{"num_hidden_layers": 12, "hidden_size": 96, "n_experts": 128, "experts_per_token": 4, "d_expert": 32, "d_shared_expert": 0, "hidden_act": "swiglu", "moe_layers": [0, 1, 2, 3, 4, 5, 6, 7, 8, 9, 10, 11], "router_score": "softmax", "normalize_top_k": false, "routed_scale": 1.0, "balance_loss": 0.00117, "balance_bias": true, "init_std_router": 0.0323, "lr_router": 0.00173, "num_attention_heads": 3, "num_key_value_heads": 1, "head_dim": 32, "vocab_size": 9280, "norm": "rmsnorm", "norm_place": "pre", "norm_eps": 1e-06, "positions": "rope", "rope_theta": 10000.0, "rope_fraction": 1.0, "qk_norm": false, "attn_scale": 0.177, "tie_word_embeddings": false, "parallel_block": false, "extras": ["capped logits"], "init": "normal", "init_std_qkv": 0.0479, "init_std_o": 0.0, "init_std_up": 0.0479, "init_std_down": 0.0, "optimizer": "soap_variant", "learning_rate": 0.00619, "beta1": 0.95, "beta2": 0.99, "weight_decay": 0.048, "lr_head": 0.0127, "max_grad_norm": 0.5, "warmup_steps": 200, "schedule": "wsd", "decay_fraction": 0.719, "decay_shape": "linear", "final_lr_fraction": 0.0, "batch_tokens": 131072, "max_seq_len": 1024, "doc_mask": true, "train_tokens": 534500000, "max_steps": 4078, "dataset": "wikipedia_en"}
Below are experts of layer 4 (counted from 0) of a mixture-of-experts language model. Rows are named router (the router's row for the expert), gate (a neuron's input weights, with its number), up (a neuron's input weights, with its number), down (a neuron's output weights, with its number) and show model dimensions 0-95. Each number is 128 + 24 x the weight over its row's rms, rounded and kept within 0 to 255.
Before each expert's rows: "comes before" lists some tokens at least twice as common just after its tokens as in all text. This comes from a sample of Wikipedia text that the model never trained on. Tokens count by the router's weight.

# expert 38
comes before: "| ", "-", "|", "- ", "|  |", "  -"
router [163 152 129 136 152 109  84 154 126  64 146  98 107  88 127 157  99 132 112 127 118 100 114 102 115 109 120  88  98 103 109 125  99 148 129 104 101 136 169 102  80 163 119 103 144 110 116 148 152 133 116 149 116  70 117 105 121 157 137 139 127 154 154 103 170 150  97 149 153 145 144 167 115 136 150 118 124 118 177 129 119 149 118 152  98 132 155 115 110  98 120  95 125 113 142 150]
gate5 [120 150 108 155 121 161 151 119 177 128 162 155 123 160 122  74 130 154 139 134 125 144 147 125 134 115 137 153 128 143 147  80 152 139 146 147 122 141 124 142 139 107 160 163 112 128 133 124  91 148 141 121 108 121 101 184 144 127 117 105 126  67 147 203 101 173 117 144 127 130 133 127 130 146 105 155  91  96 132 119 161 139 130 133 137 105  99 144 147 127 154 149 131  70  92 143]
up5 [138 155  97 171 131  99 120 120 140 152 129 136  95 128 127  97  94 129 142 128  44 144 145 114 132 144 129  87 121 100 146  95 147 156 120 135 127 149 150 100 125  72 116 117 166 130 108 138 159 137 122 129  82 117 155 171 103 117 169 151  95 112 142 111 129 154 116 138 136 172 135 148 115 112 144 185 133 101 133 118 141 123  85 125 106 140 128 124 168 125 141 129 157  93 121 159]
down5 [ 77 124 134 147 146 110 147 162 103  92 139 126 125  82 162 131 188 114 126 124  76 109 146 127 139 127 101 152  93  72  92 136 127 155 132 101 130 132 154  93 108 140 148 136 159 116 126  98 114 171 136 122 109 131 121 146 113 112 100 139 142 127 142 139  99 113 126 146 157 159 139 118 120 141 127 129 107 168 106  97 177 119 166 121 111 119 134  78 157 156 147 134 146 126  78 152]
gate6 [108 103 125 131 113 137 120 135 109 119 106 155 144 125 133 112 125 131 106 129 109 119 130 121 133 151 105 141 168 160 132 154 101 133 132 122 154 101 135 103 128 174 100 118 144 170  84  97 142 119  98  71 177 116 157 115 131 119 155 147 200 159 146 153 118 130 113 118 112 112 155  67 114 115 103 130 103 133 106 113 121 131 109 163 140 175  94 157  93 158  83 133 125 140 158 131]
up6 [133  95 105 102 118 115 102 158 120  84 102 124 125 109 111 110 100 132 133 164 112 108 157 105 119 160 139 133 145 162 127 152 101 147  95 113 125 116 143  96 110 175  85 130 157 164  87 101 154 132  97 100 194 137 131 112 130 127 137 144 174 154 154 146 135  80 104 128 130 147 137 117 104 128 114 152 109 140 111 103 118 103 135 156 118 131 117 142 142 110  57 126 110 162 156 130]
down6 [ 99 121  88 133  69 106 132 116  86 148 124 130 121 123  93 131  88 134 133 112 135 131 115 157 125 181 118 159 135 161  99 134 151  88 102 130 120 137 132 119 106 175 119 148 111 112 120 139 155 148  83 105 165  97 160 119 151 115 128 145 122 129 106 187 119  97 109 154 117 121 154  99 126 101 116 120 128 117  93 117 136 138 109 137 136 117 121  74 177  85 107 103 136 173 129 129]
gate7 [119 102 131 157 110 105 128 123  91 146 119 136 135 125 156 139 122  32 134 115 110 110  88 121 150 100  91 116 143 150 127  60 168 131  86 138 137 150 157 124 113 153 126 147 158 156 118 138 123 141 140 108  82  99 175 111 132 117 139 130 127 143 125 107 121 109 130 107 122 106  96 124 160  81 139 173 160 126 127 126 111 117  77 144 118 129 101 113 115 128 121 131 136 132 170 127]
up7 [115  72 131 145 108 111 113  91 130 133 110 151 137 141 107 171 115  41 133 108  85 102 136 117 159 111 105 125 161 150 147 108 153 142  84 150 129 158 166 134 114 109 108 154 111 167  78 124 125 155 119 118 135 120 183 112 150 153 148 147 138 159 117 137 120 112 119 130 133 107 125 139 123 102 129 153 118 119 130  99 135 107 113 169 101 125 114 111 139 129 117 130 185 133 164 140]
down7 [163 144 117  77 123 127 123 138 152 130 135  92  89 122 141 118  98  89 102 117 136 119 182  92 123 166  96 143 102  99 101 117 120 109 152 163  97 116 126 127  95 136  70 141 181 112 149 125 138 203 117 160 147 105 105 117 111 161 120 142 140 144 149 116 134 131 114 103 147 123 137 142 120 146 125 134 138 141 129 106 121 144  98 143  94 120 109 137 121  82 170 141 116 158 154 143]
gate8 [118 113 117 136 123 129 142  77 113 107 126 117 114 119 124 142 113 140 157 152  65 148 138  98 181 139 117 122 146 154 139 111 151 114 114 150 143 158 155 132 140 152 127 150 166 124 118 109  93 113 149 106 141 100 193 141 153 115 112 146 122 153 119 100 103 107 195 103 124 103  86 143 112  92 117 132 193 112 103 139 138 139 107 133 108 159 146 107 111 126 169 136 118 127  91 119]
up8 [133 120  90 117 126 144 126 141 115 122 133 110 131  94  81 140 109 170 133 102 131 164 141 172 129 155 166 143 144 145 137 101 119  95 155 134 167 109 151 139 136 145 123 111 202 133  97  77 134  65 163 128 144  99 130 145 142 117 119 130 113 123 140  94 119 147 163 119 115 119  90 134 107 123  95 122 145 118 126 173 138 108 136 131 150  73 134 174 117 108 155 123 134 114 154 109]
down8 [127 124 108 118 102 165 109 150 117  72 150 135 127 120 161 104  97 136 111  77 140 136 134 137  90 126  90 152 149 156 133 157 125 114 154 136 102 116 116 121 136 154 139 104 130 120 129 127 130 121 118 117  88 149  85  95 123 196 119 131 132 151 190 112 163 164 145 127 142 134 111 127 111 117 114 115 149 121 119 102 143  98 100 172 146 110 117 109 145 137 203 105 122 132 140  90]
gate9 [111 146 146 165 102 108 138 128 157 131 143 163 136 157 131 114 175 173 114 115 145  90  84 115 127 157 117 132 128 158 128 142 115 133 162 124  96 144 100 116 142 112 166 103 146 107 164 147  92 137 168 125 129 109 158 147 144 118 147  98 118 127 138 147 114 133  89 139  92 111 103  74 141 139 158 118 163 119 109 155 151 129 109  62 126 163 132 115 120 142 112 135 157 176 157 100]
up9 [149 180 154 122 145  90 102 151 133 116 145 126 107 107 125 134 148 151 106 107 125  76  91  78 100 134 124 105  92 134 104 110 106 156 148  91 107 126 130  95 109 114 114  98 146  96 163 156 128 142 117 156 113  96 126 129 108 160 130 156 114 149 157 117 156 136 104 156 136 138 143 121 152 145 181 112 126  92 155 151 129 153 113 119  96 165 150  98 123 105  92  96 163 155 152 117]
down9 [ 98 134 101 116  74 133 151 144 128 108 142 145 163 134 109 116 101 137 121 105 119 105 126  94 168 134 136 110 115 147 148 108 119 178 142 122  85 135 121 133 148  92 172 111 146  78 156 135 114 100 140 115 106 129 142 136 105 120 145 112 167 143 115  79 124 122  52 110 108 133 148 171 118 147 151 147 108 101 128 131 154 102 135 128 136 139 146 129 139  95 159 165 150 154 102  84]
gate10 [141 139 150 134 150 121 133 135 104 160 154 129 109  94 101 175 124 171 120 139  72 127 141  92 131 137 163 107 144 139 122 117 152 126 125 109 115 165 143 117 127 122 133 123 150 101 161 139 113 158 141 106 130 145 199 131 116 138 183 144 107 107 129 114 126 131 136 113 140 133 135 153  87 118 140 157 172  94 145 163  88 112 135 104 103 195 122 109  72 136 149 116 140 104 141 136]
up10 [129 114 116 116 109 125 116 132 153  98  88 130 151 153 127  76 127 110 139 129 175 159 141 178 115 140 116 152 121 116 134 150 100 141 117 135 150  96 125 130 127 114 136 112 100 143 102 121 156 114 101 157 145 143  55 147 136 117  92 128 147 130 120 142 138  96 127 137 120 126 122 107 168 126 117 121  73 141 113 104 163 114 123 156 139  37 118 134 167 115  74 133 132 148 130 113]
down10 [113  91 133 127  77 105 147 129 127 134 129 182 139 155 167 156 145 108 146 111  85 181 123 133 122  99 163 123 142 154 128 107  97 124 114 177 133 153 143 107 139 125 184 125 130 114 139 137 168 168 148 111 118 169 134 139 146 122 127 107 119 116 100  95 121  94 153  66 118 128 106 114 110 123 155 134 129 112 102 152 125 106 147 171 103 154 120 144 132 144 124 162 116 145 111  87]
gate11 [125 141  90 177 109 132 146 100 161 188 123 120 131 138 127  85 175 104 161 120 119 112 114 152 151 187  95 128 139 123 111 110 128 137 138 158 161 151 119 146 159  96 120 163 130 128 116 147 108 162 135  99 141 103 107 107 144  88 106 135 102 174 112 134 122  89 132 140 132 128 117 119 133 118 120 162 136 145 129 130 168  96 114 138 143 176 112 139  86 179 124 139 105 137  98 144]
up11 [120 140 124 153 120 130 154  99 142 111 119 124 145 121 124 126 147 133 158 110  79 142 158 157 154 170  78 124 144 142 120 117 148 117  89 146 134 176 121 157 134  90 113 192 134 142  91 120 133 126 134 124 178 109 200 142 137 131 131 141 159 152  99 121 133  59 129 118 121 131 142 143  97 121 125 150 158 171 127 139 156 105 132 156 118 175 106 141 132 112 120 132 155 137 141 133]
down11 [111 192 121  99  96  94 120 144 148 154 103 122 128 135  67 103 143  98 151 129 120 135 126 151 112 121 125 123 144 127 111 156  94 129 119 116 132 137 131 166 138 137 112 147 124 158 124 150  85 142 113 113 143 152 125 124 137  87 131 115 109 142 116 152 206 144 158 158 176 124 154  74 101 134  78 105 146 136 157 150 103 138 136 113 117 109 162 125 110  96 143 146 117 101 106 115]
gate12 [123 125 112 149 111 103 125 155 105 121 141 162 120 118 115  80 109 153 135 137  98 197 147 184 140 125 138 130 124 129 131 100 111 128 203 154  98 145 123 119 149  88 145 118 151 146 136 114 110 120 108 126 100 157  52 132 154 116 140 123 143 134 144 131 137 149 125 126 138 116 153 145 138  90 122 136  80 104 109  97 154  98 130 113 131 146 106 134 145 125 153 145 180 108 163 126]
up12 [138 152 132 114 126 129 135 119 169 158 127 119 116 102 139  71 115 125  91  47  73 131 153 161 101 129 124 101 140 116 123  74 110 138 177 117 183 144 124 108 109  76 141 115 179 109 129 138 135 121 116 131 121 115 157 168 100 127 174 149 127 130 129 125 128 146 128 120 146 125 150 114 130 125 126 146 109 121 148 136 128 172  93  98 106 139 141 158 118 140 126 104 118 119 109 101]
down12 [121 108 177 149 106 144  91 137 184 128 142 120 115 148 123 124 138 146 119 107 169  90  85 147 100 143 126 123 123 138 126 138 128 144 165 112  88 131 122 166 129 119  81 105 150 155 148 124 120 115 141 126 158  83 129 141  87 169 114 103 100 128 106 112 148 134 122 129 104 102 138 112 182  97 107 169 112 138 172 137 111 113 119  90 184 146 160 148  95 117 141 137 102 123 122 139]
gate13 [113 139 129 135 110 116 114 121  94  86 154 111 124 107 137  85 148 107 115 152 176 143 110 172 121 118 148 156 123 161 124 103 141 137 129 133 144 129  79 148 130 151 120 156 147 126 153 127 102 161 147 100 102 155  89 129 167 150 100 116 171 118 106 155 132 118 153 121 146 135 127 123 166 146 123 103  81 187 119 122 162 112 157 149 147  78 145 135 179  89 145 144 102 137 137 132]
up13 [134  90 126 129 131 134 150 110 192 162 109 157 142 151  89 129 103 158 149 110  54 110 157  88 138 139 144 108 163 115 149 146 105 133 131 137 101 123 161 103 141  83 149  86 111 144  82 113 137  91 140 146 125 123 164 138 119 112 164 151 119 133 129 128 127 144 116 126 106 123 148 127 114 107 121 150 159  74 118 129  78 118 116 103 116 143  98 140 107 139 124 127 161 105 157 110]
down13 [125 117  73 140 152 178 132 109 108 146 173 144 150 163  78 148 138 106 109 115  89  98 112 119 170 139 150 131 140 188 141 126 110 148 118  97 159 146 123 128 112 114 129 163  88 135 110 118 114 134 134 107 122 115 113 119 152 151 123 139 151 131 121 135 160 166 134 156 129 102  99 135 130 140 156 157 129 133 117 112 129 122 132 135 115 184 100 169 146 125 116  66 157 148 145  84]
gate14 [133 156  57 101 129 100 111 130 127  74 132 122 137 134 154 128 149 103 176 183 106 117 151 125 140 158 159 130 137 116 146 153  87 124 163 126 147 133  92 119 120 160 137 113 134 160 138 115 158 139 149 158 140 120 112 136 155 112 125 133 131 147 139 111 122  95  76 120 105 126 116 120 140  98 154 150 182 157 121 140 135 113 129 109 125 121  78 153 109 123  84 152 169 157 144 153]
up14 [131 181  86 125 123 111 113 170  99  72 144 119 146 127 158 144 145  99 170 134 120 119 156 131 113 130 162 125 107 133 144 162 118 140 107 127 129 130 100 128 122 154 120  98 136 139 146 167 139 173 122 158 133 128 111 162 137 131 149 101 151 146 145  92 119  77  84 137 125 139  91 139 161 112 159 152 140 146 118 158 121 115 155 133 115 103 103 115 118 112  47 127 153 161 117 117]
down14 [115 173 136 158 126 114 161 157 148  93  86 124 153 120 144 149 107  63 103 146 103 150 115 113  86 126 128 114 116  95 150 123 111 146 181 166 119 131 123 119 131 128 106 165 134 149 157 114  96 130 145 103 147  93 118 156 137 119 145 126 170 117 113 101 165 157 108 158 111 131 152 123 162 115 157 157 125 118 174 115 161 104 127  86 127 126 143  97 136 115 176 164 130 131 131 134]